Weights of a small mixture-of-experts language model, trained from scratch on English Wikipedia.
Size: vocabulary 2949, 5.34M parameters.
Experts: 16 experts in each of 8 layers, 64 SwiGLU neurons an expert, a softmax router.
Below are experts of layer 5 (counted from 0) of a mixture-of-experts language model. Rows are named router (the router's row for the expert), gate (a neuron's input weights, with its number), up (a neuron's input weights, with its number) and show model dimensions 0-127. Each number is 500 + 25 x the weight over its row's rms, rounded and kept within 0 to 999. Numbers have three digits each.
Before each expert's rows: "comes after" lists some tokens at least twice as common just before its tokens as in all text. This comes from a sample of Wikipedia text that the model never trained on. Tokens count by the router's weight.

# expert 0
comes after: "-", "\n\n", "|", " (", "==", " \""
router:533507429516519501531493459490522520490526467522472506519538541527502514498520488500489517512482515512488527444504530488521470484534502464489492465514548538476471469517542530530524496464528513486535491552494527506476476502490560464516506493480496500499504493498535511486544505532470561476457497462478506497480458526520525519515487478499534507517469467502520489489513515505489524515478
gate0:461506548461506481526523519511528513478507527501509498472546548502507492530493459503518461468483515474471473492499486536536512516467488502469480517533538513447523498512501496498524475529505496462546470506488516549465482492534494500519494483486465531546539486526502501532482505532477534527477511497485510513516520467499512490502499533498507551474490500558470464490449528498503515551516
up0:526473462515498491531490516494523484516457528488458536514456500521510477546470507512537482557514467463498488520478468456527489540509464461521540501514524496533504551491509517501509489502503524498500520489496505457501533507502468522490499514452466473520473514505466487522516507514546465509502508499536491533500503492460476491512562497468522513513528474488481496511552528487551468482522
gate1:571497533499492446508470528545508499506536496518546478499501522479514507495446480501488497531524473470494489516488527523464506492484529484501483521572501475486480504497520509522500493483487490490510510524549516515486516499477531492482481477535478529503543511485475521495526539450482533531464538490464541515473499498554483489493519519484503498516504541468547515494505516458522466509464
up1:479537501414465532534462499521490465494486485472503490498489472552521505483538471492469498527505474497489484449477511507524489459510532538479495458488509423505495466501481526524532501523519504497470475513521534533496487526518529481518511490497509545482496460505542504494482522517490493531495485494485508505477497449554486476523467515524503510491496461515501540495492486515464520522526
gate2:495513541532491518480515523474504499551481480525495472495518507508519507494506531531515493498481454543491520504515474503518561508489554493462501509529507482529522528529514504526526530489493500488466551478495494491494491531531516512492539503509483517440545486525511510495487531522498490473496496496485499438507506485535515514534542523499457564514450482554523502508535491505518445486484
up2:488496511480503519538522515450556493514493518488530499564546492519490511514468526494518545467508509521522514505494546519519499475517497488511529452499515493503540470498528512539530527512543517518483538497511504481553476505479545537480471486502514486556495483485513491504465514488485510529508472502478480522498470532471500522502476458488515469482500443497495540470533472518495561515492
gate3:523521474485540503513531516529443513515540480502493528550507518520487524512511513509525530481530525462523511481481508493564503483494485512452555465516518539521537548494493520488526534470528506530520496531513514502504542478497518494498466526518509497477513521511501474566526539533517493490534510493499520507506483509499491530450503491469517476497457512515485529476518518531444471502476
up3:499501538547533476527460508493529508539488497490516467512500475520508543508528481476479470461500475530492500500480495508499444511539475468457515506475496487539475506495484549488533491529481522506507520521527476477487474561511525494488491504498532509527466483498486514555504522504523502506510551513460534474534489532508480505454494452505504500497486536489480484501532434486468527484541
gate4:486468506513542523503466481516436506478494492531485483504498538501486503515517492493515489495475501513500526529507501503463550445481472455449506488533524479512488523464490540496493436454540491508451512510508481502447498500523518499522504488480500465519488459477545475519525476519461475509469455491469512483471502527487504475532514483436486514492471465493508517514526484525523488516498
up4:471484550459519482495474551526471508546470523520536492521483439467507482482552482524497537537521498564526481483515497531516485506500482455507499530511515451493477479492502519504503516508516524510469486485512496502518521468523519518526462504443482471482466505509520462476535505469504529495515495527477541507465505529498488538521509512452506476533523508488521488517501480494526475518538
gate5:474496463509480510524471534551511524533531466520488522485511533503500511500495484470502503481554498524504508512483515480492474505514487485533485478483572433482460523513519505497528535479515525495513491519467500532478500511463539564484523496479455448512524493459529472507519520520500492475463491462516531473489508524516512501487495443478531535493539496484486524483501494467523499499536
up5:538540509460483493505492479451480486471457522510461486543509468521515505494491479503537484504463503442503487533525483507516518482467504484504513516527475473482535477507469449498501490497519415476504483533523573508491497498497500461497494506525518477520470536474479488486483469485453477510537506512478484488475492521516466484507481485509477478491473501529508516523484521569503507511528

# expert 6
comes after: " ", "1", ".", " |", " in", " ("
router:495511519487471511530532482492492469503481531555474503481486538479496536464461461528472509523491469512506522490516481488535494522511509529456487465482513497528493484514481521529491509494526477447440514525443496452446527522513527505532496533499504506493499539480524478504483497499523459510486467475506525536489501528487489520451519487508476565433515503490494482491485498521489502470513
gate15:523494535472476473507514452550498491490557492518508526486468520460447543503510488525472533505521498471523500495525528509484492474498483474444509553472517506491482457522481487504495490511506514454503477502519504479461518506500478517470488516501502506528537508495489499517506502533448495532478504526486489498544534511450526480500512485498497494506508560490485536534503419507503471484539
up15:493472494447489557516519520500486484457526474505499469526523492504511530526496493486462509507450513498502476498518506509511485494518498491475485510484449491477468517487588540495451501472469465504531463508499494452520500538489489476525500503484541507545529487524498531540526481472506482533520525472523474464461531501533507512478511522540482486540540508490504516487526472494496490496465
gate16:512485511467523472490516511497505466479496536474523535497497473496554477503487480513483532517508549491565499512489499500509464495506525491499552496499545465480481531496461503494487500472518491464499532480465536521479518496492470515453513498498512536494529496480542526487514513488410456515487515467491480521515501499440463513478501456495495492464495506476503481548472478510493542519490
up16:485502467505543495507479511526508508491486518499503515529492522483542500499493457516468482505522548506539496490517485522509494493500537498536534464516540466457476488500482487490485458479500504468545513483461550518470494499490501518463497497485501536489499506518539524469508513518438473525514580487481497492524494504481443481556539468451498475469509522513488446499496497495489534489511
gate17:494524494490457495568517522500485491506491482552514441495520526473478531523447498557508509508494453509505539487450507492489525501495524518506500505537474517503536521488532515513466487458495490478478492516477506489487532526512530533490484518522482405484520480499500483530484478466507501499518528464506481506469510481529539485491460506495488513536498512506459532472485515501519527473473
up17:478458487513537527486484466478508508500476529506507499536512514475489473481535497521490567487484508516440506465517497542486500471535496451489537498486484505438516440484494498492528509501532515491529477522496477489499472510475487507505529497501486491507461502502504492504521464505544523517474532505474474501482549469482551529521555491531484492531504509541521551478505480535467512530516
gate18:561485478447507518501484520472482455558523507496531477457475510485493480495562504463493483452520498456514497486543541511459491485499492518470473533555526484541485484490444516465517509502505559525533486525492509512486488521507503522475479524526529503536491512484498508519508503536543505501505496473469514492520487479483502479472498508517461529478460512505526467519511486503496499479527
up18:549508545550512490537476506505493466506508533527500512539501530479491477530489519482521515512495492478542522471480502457526498492513524476498510545466459475490528511479546525493514494517521558489482457544525513500519519513499527518503505465532478536495510502473509474474483512459501514506558496512475500528570496508534493485507492488462535548524489519476489497507449524537484484491513
gate19:489498481535482559521467536520490469547499489550502490505519483489497516551478481519480525485520492500504518473515487476487521502480486482492500517527553485496533504451555462538435466507473537500519488488524461506500487518529493525468539509486533504526475492496462503500496552501507494513499473489501500457537503486502549503495470521529495485488512513477475530526484536500444475462522
up19:499509453449482550529514486512508500536487545471528520514518499444488494546492520498515502517514498498487494471478487496484504464543515493468540452488505492487570509516495459520526534493499505497523468493510495448478533489498515482499518511453530468487497494502460523553517520506492522534456496510490542473537508492514523446536501532505476497487462500481494469512491530503512521503456
gate20:471533474469520489495489490496480490512488490454516505483451506448482507480463478502480509476491451539492512516515523524529499512535570479489529479498486511489497472544486520503524495480526477558487512524524541466537500506486458491536513457529446477542541501491482479467513470513538518479489470490520500459517534539519529514492496493502480494489511484517522481538500476496468488460515
up20:522527501516493497492517507510509472498490494530506527507550526529514495500532516479496481526508504503494471480489495551507494523469492518478544537459480561501483516515509531486493489478503512482504447506493511462550491469511501475526511479455492423512486506580472474556506504532465493500511470521531499491469501553511504506505490487488543533502476505512497511500518529534487494459552

# expert 4
comes after: "\n", "\n\n", "0", ")", "3", "%"
router:481487504478527495512550490496499533505474513540530485513503501455471536482564485512513538498490515527492499507453483483470492485495492517508463500481525489462467517502474540476490471502518475550487491488440550546496473465496476465496500540515469513503483506506488517464479512515493496456568500500532506434492499513501471523527450489513473497509540500539484508506521521500514502531498
gate15:545511464490503504513488487525476486496503467496556442487506491511513528498490504480477488510530483523498538480473567493511536508517500490493465542532495474508477499491483515476518508531478510484501469524448495483472505501531500482498475539522497491487557476500515500501489504477464514493463491494479479478525502448469478479502486506465483432456461508473526516476556483507465549538513
up15:518486454554496527537522476503501523500480487511510476504525467532501492440484504466455501477497546503515523520529564496493524508561459499450524504523470470520476524494510502454507500509487534518469505501479469510522491496484462510497491503503513515537542487493488473493479501490505531503496455524476486461480517462492488468508491509487499442475491501453495517504554551492474491508526
gate16:509499485516487560471525499507481486524509482465499478488513529529507530474492528462470486500543483491475474450519505519487486504498508515544498471475480467490496526478491480507467487458478518526551457503477486491482479518525472545520475517484472504479524518488507476472481521516475480523481478487522484478545483536506530517516459566539539526517550502514462493518551549497498512494483
up16:506476523520531503513509501502476469506514524525539521525484464516478535491495488551537508518471468481517474494452511496466511512523476468493523544477540517490489485497495544474537505528517522473545478485502492482538531493508550508468510491501493510495515456531499501534531507493545552470488509514449484477536510449505533530467489512484484495554533488484513466494508487488508479556519
gate17:492478528505550515542463517495467504502519488502503456468496435493495513528547491525507509511550482498527480507481506474472479536477461449489497512480549485488524533507509512456525521471537519558507510481488526471486464510499521505509472493513499484513468511508457498446525497535492480485496487512472523500476485468482534532522520456520485500526461506473541495471537476507492517465503
up17:497460523521500506518487541505515534554489491496504469490518519517465454530495502520504503508522529485487459494481532497466495538486497504473457504516517460476535484527457496477465520464494498487545493489513491442493523550539501481524506458481457522499515480540499460483532504530495473506466524549470524488501521505504519493498486465486514480507502479493552499481524501561529527529467
gate18:545488504503509547510483483500504503500527451496549462500472505531521523513462488463544514503522428486457502485524476518545529476477478500527544490520485531498549504515506533481519501498522468462511507529489530541488465477498521516538511531503496508520501510524501536500495502539511507530477480465471486504484517557502475508506522542493490504522507492541489466489524479494554524486539
up18:472468503517501486471477521462531477480446520469469509491460515486516533478525522480507502467479538512502508490511485498465512542462544504530511500523514505478462520511488449546483488449468512551510495507503487493511475441506511464503507452500516530501543508480511454512468489458476476527477472468450536519474480507485501501499512514501486503510511510464467499481488533484468456483486
gate19:474501548512519491521516487485502505516512516484505499506466515495529461535474459541474563446515492504502468483494479455516485526485535489433494475504526493526499517450526475511505484473554536505472486497510469468537500483469473490463511481467535489497512493504477535522472462495486539511490504488469506510504510488473498473528478506507522515488474472546511497471476491568468485499533
up19:510508510474492482531506487483494529431537482472493489540443478420510464501526504510538520474430500506492506478517460504567481462475493524519505480477527507480526468490463529469499492518457478539527511522516530522506515510498484489531514519515505502458497472488493526498473507492484509484505495536486490505530490451518493523519485469520510507486461490549500496489510530478538497507494
gate20:481472507498492497491529506482483499482517503493481515488522531480520511520565506529472500479542488479553476481536534502489509509528521480496512538442462506537457445489494480451504491528498464489485516485497514520514518511533508498514476471506488459507483547528505495496497510490495469442528498493569495491501512546489517451503486502539506456474505547450534521498477505477478507483478
up20:505509467517529483512483503554519483531501544516484511506478477488528488500483473505494519502460523515473470485461529517489481526551504503503499448529511495454516517495510558542490507495515505516507456489520498455525486534513513499459551547473501490502477481531488486495508504504502543524488552473468481504495503458544519558496492495437527471527487487530507505521506488530537470516519

# expert 3
comes after: " f", ".", " s", " d", " F", " m"
router:470505515496470519509531501465502466462532514456466497491474455498518475479466473481531502491481485514510478472520466503503495516574494514501503495486522476471527493517496537517528548503475510520536506528484499517538524532511464461463512472483523533482478510503517546509482524529532551489483516525494466530484505476466526465498545553497485479506483484531487472469483534463504498472476
gate0:497522450481521534499468462509474510488511447448495506518537513481494440519473451505533552519506528540533509520487488492497460505517541517452512493483493527453491515448528522493485500542474497491487502522533514490524488486479474511467501532484485504469497478479496484553538500463520474483483506477502484463494516520486563472500540486477518493491526493485480480487494490504463496474519
up0:510481531500536514468488509514469488537537469511488508501499531465530472508499511535518471557517541524481529546486509492518526529519485493473540509513452449473496525499440514501519510454506520502458502538492501487501515448476517468477491518502499482468478504486553490528475470502503482489472481516523528456523518499517510502504491477495520474518506441549513504526501515458465538510489
gate1:517489502492523496467544517484477487521515502513496460511529499503507452509505468471532501487526494466496487470547480506528510526536532463509520486528500496455485450504523520507527528475554518486492513514518482497522520471509500505487510498491499508525500502463527498513536484490546490523492527448466444444492540471493512446513529551462509527492458521491504533472518456471504537485497
up1:476472490482490518515498505526521538518523511508468496501505508470524531471511466531520508502485531490520432531496479523510536485516531517478492483454449507458520487469506535552464482519493477532531535546509475480484484512492489517489507499520509509444531523467494515506518504503469485504480474488455507508562576514456506473494469553495460509515484505495491503472498510500496475515523
gate2:512506531476473475499516502504471519478484523506512540465491482484461474471491477499488504447540503476470484481487487518495504537473560482455488511505516476487467486490490499460504531531520480495505471519498462511490526473507439450442479507460496518493514498519480524522464505463510501480462532502514480489466444473493539483539519496493522464473526535507471492491490474484511439504504
up2:493500521491475479505534466507497543517534488504461538460522538506496503500459451474534499542488515487496485485458494503574517453558479514501519480474471516469485520526503494479542488507517510464504517553495478473514494452526484465517459518525488499486495492499498485555510527491476473520501488494488531503522506511508480517548546506477485496496530478486507495507508470473490546546478
gate3:505490536474472472457484503511457441462543504466489526501502491514450482478474516497515522494529510512522479476470490536500509495533505491492499503519473447508500482506465505496515492522453496510498474510490513532528489484514528479496497502544509505474486462505464433510474509497476487500559484525478496474490487437446518480491483540451511522514498493455460509532483466489465497517517
up3:509502541468449505487490494516513517468465478495463499518455492469495505482548523528505491549485504468546534495507482489509507488479522479474444472492543499482510502480483482496515490520478582476474517532494507434520509493494507510488495503474523479487500477459471497515487480511487509494462510491473489502494524468477529545538463510500510506541473505465482514486470555489457484456505
gate4:505488466467508518500488489505487525547518484471440497492522550483487511511493509507485521509527527498476484507521540487508519496545472477468479463542538478484457496472538493480483510493457453480505450487488521532506540530468476494518509494522467521500518482515489511498497458525499495483478560517517489507489529447525490439470529489479513510495487499466492542528476508529511542456499
up4:530467525453535516515526484511510487518508513521480513487486508529566504454491484490524535525484453481459510509480516512496509519495466527499541493490541506542469446472495530514530480456494520530481552484490500513569506502468498504517492534497516511495490524461507519502472460515470476503493484503510514484485528488503539440493484496508464499480519529470520474529479486459501545479475
gate5:500496509477507492496471486512520479452484499494451528524473515527517505524536477577468479506451519501496457493488551522472511488493520517516530512495503490461484494456520530553501506500562503497488528494461499566543483543512476480502513461537478513500491491508475543525514478494489499473503505541503478481469477459454512497497517480504471518484505501530485496499518497467519506508453
up5:453509457516502517523512513516512463471500426523500500526474511487495547510513485516483507480464517542499523504532502569544467515501500483469476506490525519537537514477506507515477476485517498483501490504479470493511481490522499505480564473519507522483498520505502493497527527465570484513577539472512482492513490503496525547512561495507483477501496472490511499515506511483464473475479

# expert 12
comes after: "\n", "a", "er", ")", "o", "i"
router:498470573484496486470509487524512540477507495507503518482506509496466472498523487542479532450503452526470517483495512512469523521488472533496483478514513533486497523469536474479475508512466513485506489469542481538565504459471500525535487494505535496510475499506498481462490469479533459490531472513486440494517506512560481522524532487515498450514531477502506507492525521517518468496467
gate30:463511526485460485502494528497483530516478479454480528481480453498472517498539487517482488491484455513509542537531506520516514488504487495531469525526470471475477500499456524480485538490478487528513512529479477483497488516553528491443497493515497516553540490513544472541455492485542449463484514522529477482531494532493482488523500536482464492477501506550522505518517481530487525498488
up30:487524508475486522505518510496450469476511522528542508564505517534464520516483505518482477506548491465483513466526457468498508483512475497449538496540468453481511464500500488521493496505512506511482514487521482503511495508521499500523505482487485510462452485521491540478486450444489528506483501485478524458522473515460570475484465498481478463493455515493460511491518528515475496530503
gate31:471527509520534517514506472549535501472498509538494511511501544521520478547511496536498504476460523484516539433525479501507492520517490526502515436480550482509459482427513506484524496499484480515525516511484529479506496513485502513515512503488484527514510516496470508469474501565490506458498524488487540501505516517490468481475480537484546493499506506450478503502478512529505550444498
up31:475491518539509499497530530489503510501518473493486496475523485525471494528504510486506477485532508469514455530515510481471509466460484472492529533447480502485463511462502495529482503481520503495532520507479483549521492574449496497472471478492486458549538479514543507494479509524479492483539472533503484501458495488526531490560531532464515538491536517524462524500526491533499498496526
gate32:505536511497482496498515513486466522528522514522501471496490460482508462533538509468502516480486505484546527499493512476510542504474551522515513479503518488528483495490539516479474519501511482505484510446490536490516449471481500539509462530532500502483547474462510513512471537501515482520503501486523518504539510513552445511534520500459538528508514492457545518524503490491493452563461
up32:540472518534510521475518501503534551491492511495520542510519472509499469469458476513513469518506500466458517500502443458512518462508481505476507538470513488458511492524511516496566453491479508504522502528466442488507502467463555484510476511507510495527527533476494470537513523494499539494517474495490533512513491521486516503515529523502519505468531458519479470487502554509508494497553
gate33:497500492552524481555494465517488515506519487495468533533517517528506520501534476559467476480515502489506479509484520560516502488519495519483476503536513484457497520530449512480491497500506488483507470515528489481491558535545508489523504479497487509510498494529513504453505477576516474488531481536537512467501486512510482493524535519516516459556514497527454532460513476476497489478490
up33:527496471517479581489529497503462491518468482502515498510516481488467517511471505476500496493498552490486492536530456511458492479536520459516471536483482529521520489475492510488524503488537502539502515507520480514541486479515492473469508501532523515503506504478435525519511517472512480522490524495524499535527520511555510517522541508507469444502478513450553518470508522455470530491489
gate34:491477502457499466449518523514503463472475496490502506544536510529509497527484471468486531484456472530515465504457490493543508503478499483520511460479515515536531447480515490506473513460545449498535511481496502547510486446473480506533486496475493508551471507511509523490479518481496486500526491453494504476501496506505502523463458504481521501470552499495471542508502449505539519518514
up34:475502513494477518528471504461503500463488475510517534482533482450490532520509524516510512521514515452475548535489466520474496488490459509527489525508497471521508535533466517497461547510500486457486479459534485478484510459461487484533477525520484461492524538486494512521463516521512504531515555497454493495503552470502485499479494522540501505552500505521481479521546499493503479510548
gate35:533476491515479535509508529504537522509472494532448517577544517535492488509531501487476477505506494489447509476474532458486475553476486517543477498482544531481475521509499513521490485528502441512518508519474497489496520508516528464472472522511467506475514510516523496531529475440522505508506498512523528478511492514541501476457512496512483504548486496491516467504497479518506480487436
up35:571531528461515538493431484522526513524501519468490485511527497473548491479466481496490445472488516486493493475532469517517519505480480523473467458517508483511475536536520501514487520477514518508488506490481544508513500533494490499512470471518540532478507485472470483536487514545509449445508518498472488473497489480491490506545515466518532538492487517517477527516506492524496545525480

# expert 8
comes after: " |", ",", " the", " of", ":", "-"
router:480470473514507525497491475538512496466478502503478497485479485570532487530489492479492501527567521530550491513477509520528517515464483451555478514526508514526494514449510512474499529499489511535494516500500458452459509521500551547488486473511510501523494535486488492470493490515515491507481495525504548516497501515485477486516443507489528471496488514491450483520544521464551497502478
gate0:535484508494523454513501477492505511517485460481451492485524505482466467493507483505442503446471525526489494516529527517502481488476459524542535484501485502496515501468502485497466490541495470503512507487483455548454465512453519508533507491508454483492489485500515512481474527464529499451535512538483521505530522489503512495530490486534497493531554491509443492532532512505548537525504
up0:501516497469468464512490516517533504510501524509550491468526510466521528526524505478511525550519546499501560495523533530485526482489496473520496514540520505491473480511486505500502468524531533479508469506463512508455544467498493511502480484479441487448518490513479514492457493496488500481488490522470524470508508483470503502489436453455507457486432466505488486516472482489528491515482
gate1:487488479499464521519511496529489524501447472482546450496487495532494500489537461515492531484492491487467515488485525453495513504457469490484499505504504443464561494486552492492484543461522517468515508528498474529507563453479471498523485490543460506529498487515483530507496516518491504510465476530471488471522527496498493467524495488532501474443511474485509508531485461474513491512470
up1:565483507470483510462489479496498499485477469524462515510505472503521545508539486470498490485484497467515514564491510508523501510496500477518488509505498502446519489539501442544489492482480527507478445487445484498493549523519518517476497537478491527444520456512523486494538476499473463480499486492488475484546494507477511529522501477517483515499487480507460495479502447464468495476540
gate2:512500521522469491525465527511478497498486492458538506564515447565509504508510479507499498503527452490462488490471501442491504513496472550479536474497508489509521510486539535511500481514525517458535520517484468477484500474456510487512497507511473490483447498492494484508537534494586524473525488513479513440500490485519477504505515511501512511499497500523525471558519507501491505493536
up2:536530462533509503466547489517499511495514531456522505460520490480492489469517530492490476503464493481465453522508492514507469523486484540526479499488475453514483534487488455475503512447490493520470511524514508510478513512479524517481487520524545515536504496528523492486481459526465477474516471521520507543474508545486452520497551536514487498500519535473512549522488480452478530482475
gate3:531497471492545459485512464509517560497545535505491493523492477470530486505498515502499516515500502495508462478549517531464498477510532478524487464554525492502417513488515537490490475501542490504499496504509511492522513545494514485456523494501515482469512502495513469492510525556436511497489469499520468501515494500480492477512477454449508489512540523479477465467496536499498539490483
up3:533505552492566469469532449511507534518507522490500511508476478470537509476501517502497481466492490498466491501503505543484502488479506470482518522513466486526443479475521491523503448520500528474518463469500457523491546524487531477480510491509534479482516505498490531507493491538473484498488486532525529500545477493481518476515482485473475467469534543497445472518477503473457487547487
gate4:484491507485494476501487518498505444477498511504495464504506541480551460475494521430499523535527489517499478532501530541465469506486561512474460510487498508506488521476514534510489513551508483517457497478502498496505483488517519520468431529470458461540499486470503509506486504487523525545507516482535484506511525512543464522513489518465501490519494514504538523549516495524536486532474
up4:484530468512517530530453484520519517530542468505513504489542511520487510491503507543529520475530498464449492485509515463502468547523515501430526524546475510499483481509483534458505451504567510493524496481481506489494459501489527459515492510508474464532516533503493508474521445506561500520483480464471496488494516502489494514524542466474508496521519518522512508532513484490504518520507
gate5:470507508454474460502524490559558520503488483522553506521528485545514510502524507502509500537466501441473485499516483494485518501502508505495472493493526460507536489476513473484520497483534469450472514483544526498513520491497515507472490495531528508518529513450488497435503519462445511500498491482453459453479493517457525556510509471503496488542512505501490490502480498507518531505509
up5:494507472516516498479521436466511543516573516495486512528523505500510491468476511508548509478473499530457521488477524529528526477482549503447495497517513487499471505516528504485551504480496489493500511480485497490497514517484515483475506479525529537488512506517505505502491501557455488504485515515513518490518489491484479439502545515445461527486521547532477489542474447519533524525513

# expert 5
comes after: " the", " of", " a", " in", " and", " to"
router:530552463457472517537470519511483467518490533523498479562486511532495498538482521474477466518499508515459488506484515485467525485498536492469506462567460489508511475490496507551503505501535496454530503486508499457526522477511523514499493493482506543513537510518507517483496484481511501509521521482472510469524483486457537470499515510468541482514511503472533483538514472462462529471532
gate0:504486487500494487517536519506482484502521507477495504517469506457487539526500499517505502563499532507525518483497487499525510484504505495521507447504525494467574517478514518503459488522491500468489456530485464508479532519525502492563522484496500504437500457475515477480484478502518502508486518578466502521516492500475481513462462463494481461561529479498483463493497493470497477471458
up0:545520472477486491521546519479511531469454483540498522506491528474503504510553521516503463499472460514514498485517488494570521491504509465498517422490486495544534505492534484547476530475517524499475494519455460490520501496525474521516514464540521510450509504505512495505505495476501503477514485507549500500522487550452498499502485507481498521507517474510443531503499490533481494477466
gate1:532501491513492511503533515487448458503505489430532494505487507530530496495488529468455522480502551472517468458508486516506473490527495463478509463492510500511522543413468501506525543486513492476534502514506494465526541490528563550517518517501513513495506505476487515459516492519475525488495505536489476529529495512477487490502491528521495524517496523500539481544516491489510546505517
up1:484477463504473540506513508522569531523506507512465524515542482512480512501480464519480514542461518541468515512519457487479460489506496463490547470503541481500512525481512569465527493471536501473496513505515521523483472531514476539522491502471502469506548540472516473505488521516507502490498470462469473515457505544494502493532478473513538465474490511512492500535479519526504487499503
gate2:525455498483528510533467510527568507480491509524499486471495502509509554453450496504486479541506476450501508503526500485489512521488476496517528435533501482504504528503496481487493483484457498504521480500522479522471505459516538470520498491509519489502526471468513519466524512455500494502494514498484543451513487468516441443515472470501528449520481471497495487478501471506487533538478
up2:507513499483507448492484484537496506493472480507510488553494456500485459523455510525464478488489519460493510459459501509496519512504515519540481428504492481505530468493487496503565542466521505496500515468508482531542493516540484468498536499513511497501524496501457485517513559485536485507531497521514529505520501518521501479462511547507543515525452481453479491507508496466488456497492
gate3:494496470477478492493511486518502482510462494501445454505515538495525498438497499488486532475459469499509490493483489514519472483485484482490499473482492532493498474499519532524474517470497427511534496463543485540535504504519507471486515512446529504463513450477490520472538504519492503479495479468459506488529506482498502495471470514490542514493556497532451478534513516431470501487494
up3:511486486488492495449499467533540521523474486531514507491479484521519508511481515451523468467506457480497538484491469533510510481494518525542491489508485498505487511528507533504490465472508471474524515463528490550507452499543510490507489511496490469468507488538532508502541511514539505447530508470508516487470538487527479522549514484495530521536532502491447522514489491496489558458554
gate4:500488511481505496487493520452481509493510529485479525490489463475495486493489572492486495504482453503511536496547482490499503522543492528526492492512439514493540518506485471483543511523504526526467534515483516497478507540517477547485481539504504527508512480512511502532452502505494477503526517525509519545529557490522458523529546528562455529484534504483483509500505500530536526464484
up4:490485490518535513508522461468548565476510533492449502490544466484517485519502496565487470479514467537503495501503484510487496515510515554505498480491451500480495525490459475483536552501470505534486524520501494495501465493478492500509470516517503522498475494474528463533495477504535457509526480530531522523496530529520478500508502545516478523487554470504462503477532519444512483496488
gate5:514471523490507479521451496489487452507493517516461525481466502525517485479485488512518458511491498522488486512474530494553481478471524516512516479444525519485501498490525493476482467511480461478510485473446551470558516523523522542483492550514503523490511480487498495446488519521496501524495472550510469518511519500454527475463523505463497506525463476497481467502501539479461507499550
up5:552491508531479486511513477534446472544510482475543528463443511520499501448488510497507492445480545524515536493525504488516480493503495508488469518500486514546528500503492464479498544497534485503477539543524515480508529507532518490474496507543518505561553471510473521473464504527462510473499532494504492518516453493497522509513474510509467502494469477495521489498534519528506528482525

# expert 13
comes after: " |", " ", "–", ".", ";", ":"
router:479460540460527492483467511496488474488508503501537515498481498470494531517459516485502520472462526453496513546485516504478494512502512508477509484552531498538478473513502517510465520494495513465515540502512537540530472499496496491440520484462434456475497515497519549545501511530511520526500498506449536514479515460506482534484491479470491502456482497506507536468521497520527520528534
gate15:538499518515496493496511469508562525488548491484474538449501489527458495509500496494541521555493493514473497478505514503550504480540507499479514505520502503503492523507508511480522458465530496459483502476493517501483519545509510505484511487479483508559506476486525473420536454545504519473480495484470485513495510573511507498455467475509483543489484515500480486494466505535498515499474
up15:484495489465493477503503478576456535479439511512466480542492478490464498519497468461545502471523483528500481515501510497514488514505535490489479549477457522511483489545533550474518523520504538501509492490521470502497483489481555530495529478478501500491493465505503483464497485473471525476482509575494517535494544461516485492488532504471501512518508483510489499480541476527478504511525
gate16:481530535489441477502504484526522453523527512483509478490449492496493519496502527511519497447480493505496531502485549520469537498469489492482476527478538460527479485446499505513480494514487503460496485521476485473473516534513494499524460492525524471511501523464496524483496489479473534536497522474495514478501547522507514487493536492535482480518442488551487524519481510508546482567463
up16:508478493504507517496497534457525515530510527476524545545526470496435459480512463451446498497515527474518486465498459473502453501500528488497496500503489524491470508528481506506516489500472482513488497468494507538537487499464507484476502499522453501477487513535484501527457486486508498473490493514525539481461474514459510502449489513472507483524506501457572482520500466506496448473528
gate17:492513484517569495485520487564480510476492521460484524531531467498485481539469498517470487469509469517539496507486507445508497491511500509491499506461523477475520533483528517496499481439509542494494501533465501490550500498487493484487476515485515437510490537546548533552495483549516501521476505470502488484518507493481479443513498504507481470493490515488483542525449490502476495501485
up17:518507499505445553502546516494505518526465479531518497508536513506499424476505519483479501538539523530481481479481483479465505497489470517496503484461537449519508506495497517513477503513462500480498517507510477494521467520500570501521537524520560543513495493454529522487499525486448461514518506499514506472469519490479513494539492478515501492505530504477521494523509517567512536502517
gate18:535519496496507498482474521572524525540516509478504493525534518537474503531518452508511488462543519502538454502484531509487492466464535514514480477509474494534520470517543491488497487472504485504471492480511519478503433523467524490500526517501559492493464504532480521514493478538492550496513500496492487504436491482494502513520479527492529525521466504475495515456457484525471482529486
up18:454508511499491510507521465523452473487488526464545482477488501496509505475498443484497511491500517475499496517494494492526570530467529501511479506517491480532503520528530532453464500411491502527469457471546485505516502494482498511507552505531495495536470497497503532516524503516527481470480510495525505479494524458482485492497504541476493486494488476473446523454483498490500487559492
gate19:508501486522482456511483524530470477550517531493547491484550518500529510502494458488454532485496540493500443519499525462493535503531511482506477478531512455485469467471480514501517473515521486514496485492510534468528563505535501485519527510500519456505511478531469511479529499469512559543475524491515481504499498497516506469471495528475471436523507462508513530507534516486503487496482
up19:468511490511512516516488493492492483516488467488488503514517516530567508526496495497485495498499510502504485513504532471439522525521460521509454477461469516493467465477485534525541515490511473471506469474496547472549508471543509497549524508490481464529517485554474521525495492534506513501500536489502513501490481499553466509494449504519492460499525486496494510464480541473550469501445
gate20:516509527497495511484482532498493507512494507478452509527518534507522560486468484490480515498494466475488479554507471507500523478530496492531512503585472451472485481474454488484528466497503494544499464464508489480515538544508480473488483480484525492514473463450484504457488528454545493512499467477478495486486489532512463474463487524498540499483492513512523506515506479479456513521530
up20:547486502527541517516479488514506507517549506470494527492516576479480557483498518498535472502484500538483500501536467451455541476489447510528534484518519488509532486468479538487526474503505505449496515480498434511495478513513470490544452494512516512533515483508493487478521491485520525469479505475487507517516468514507511549495498505513497500500504498488491499532508464483494548528452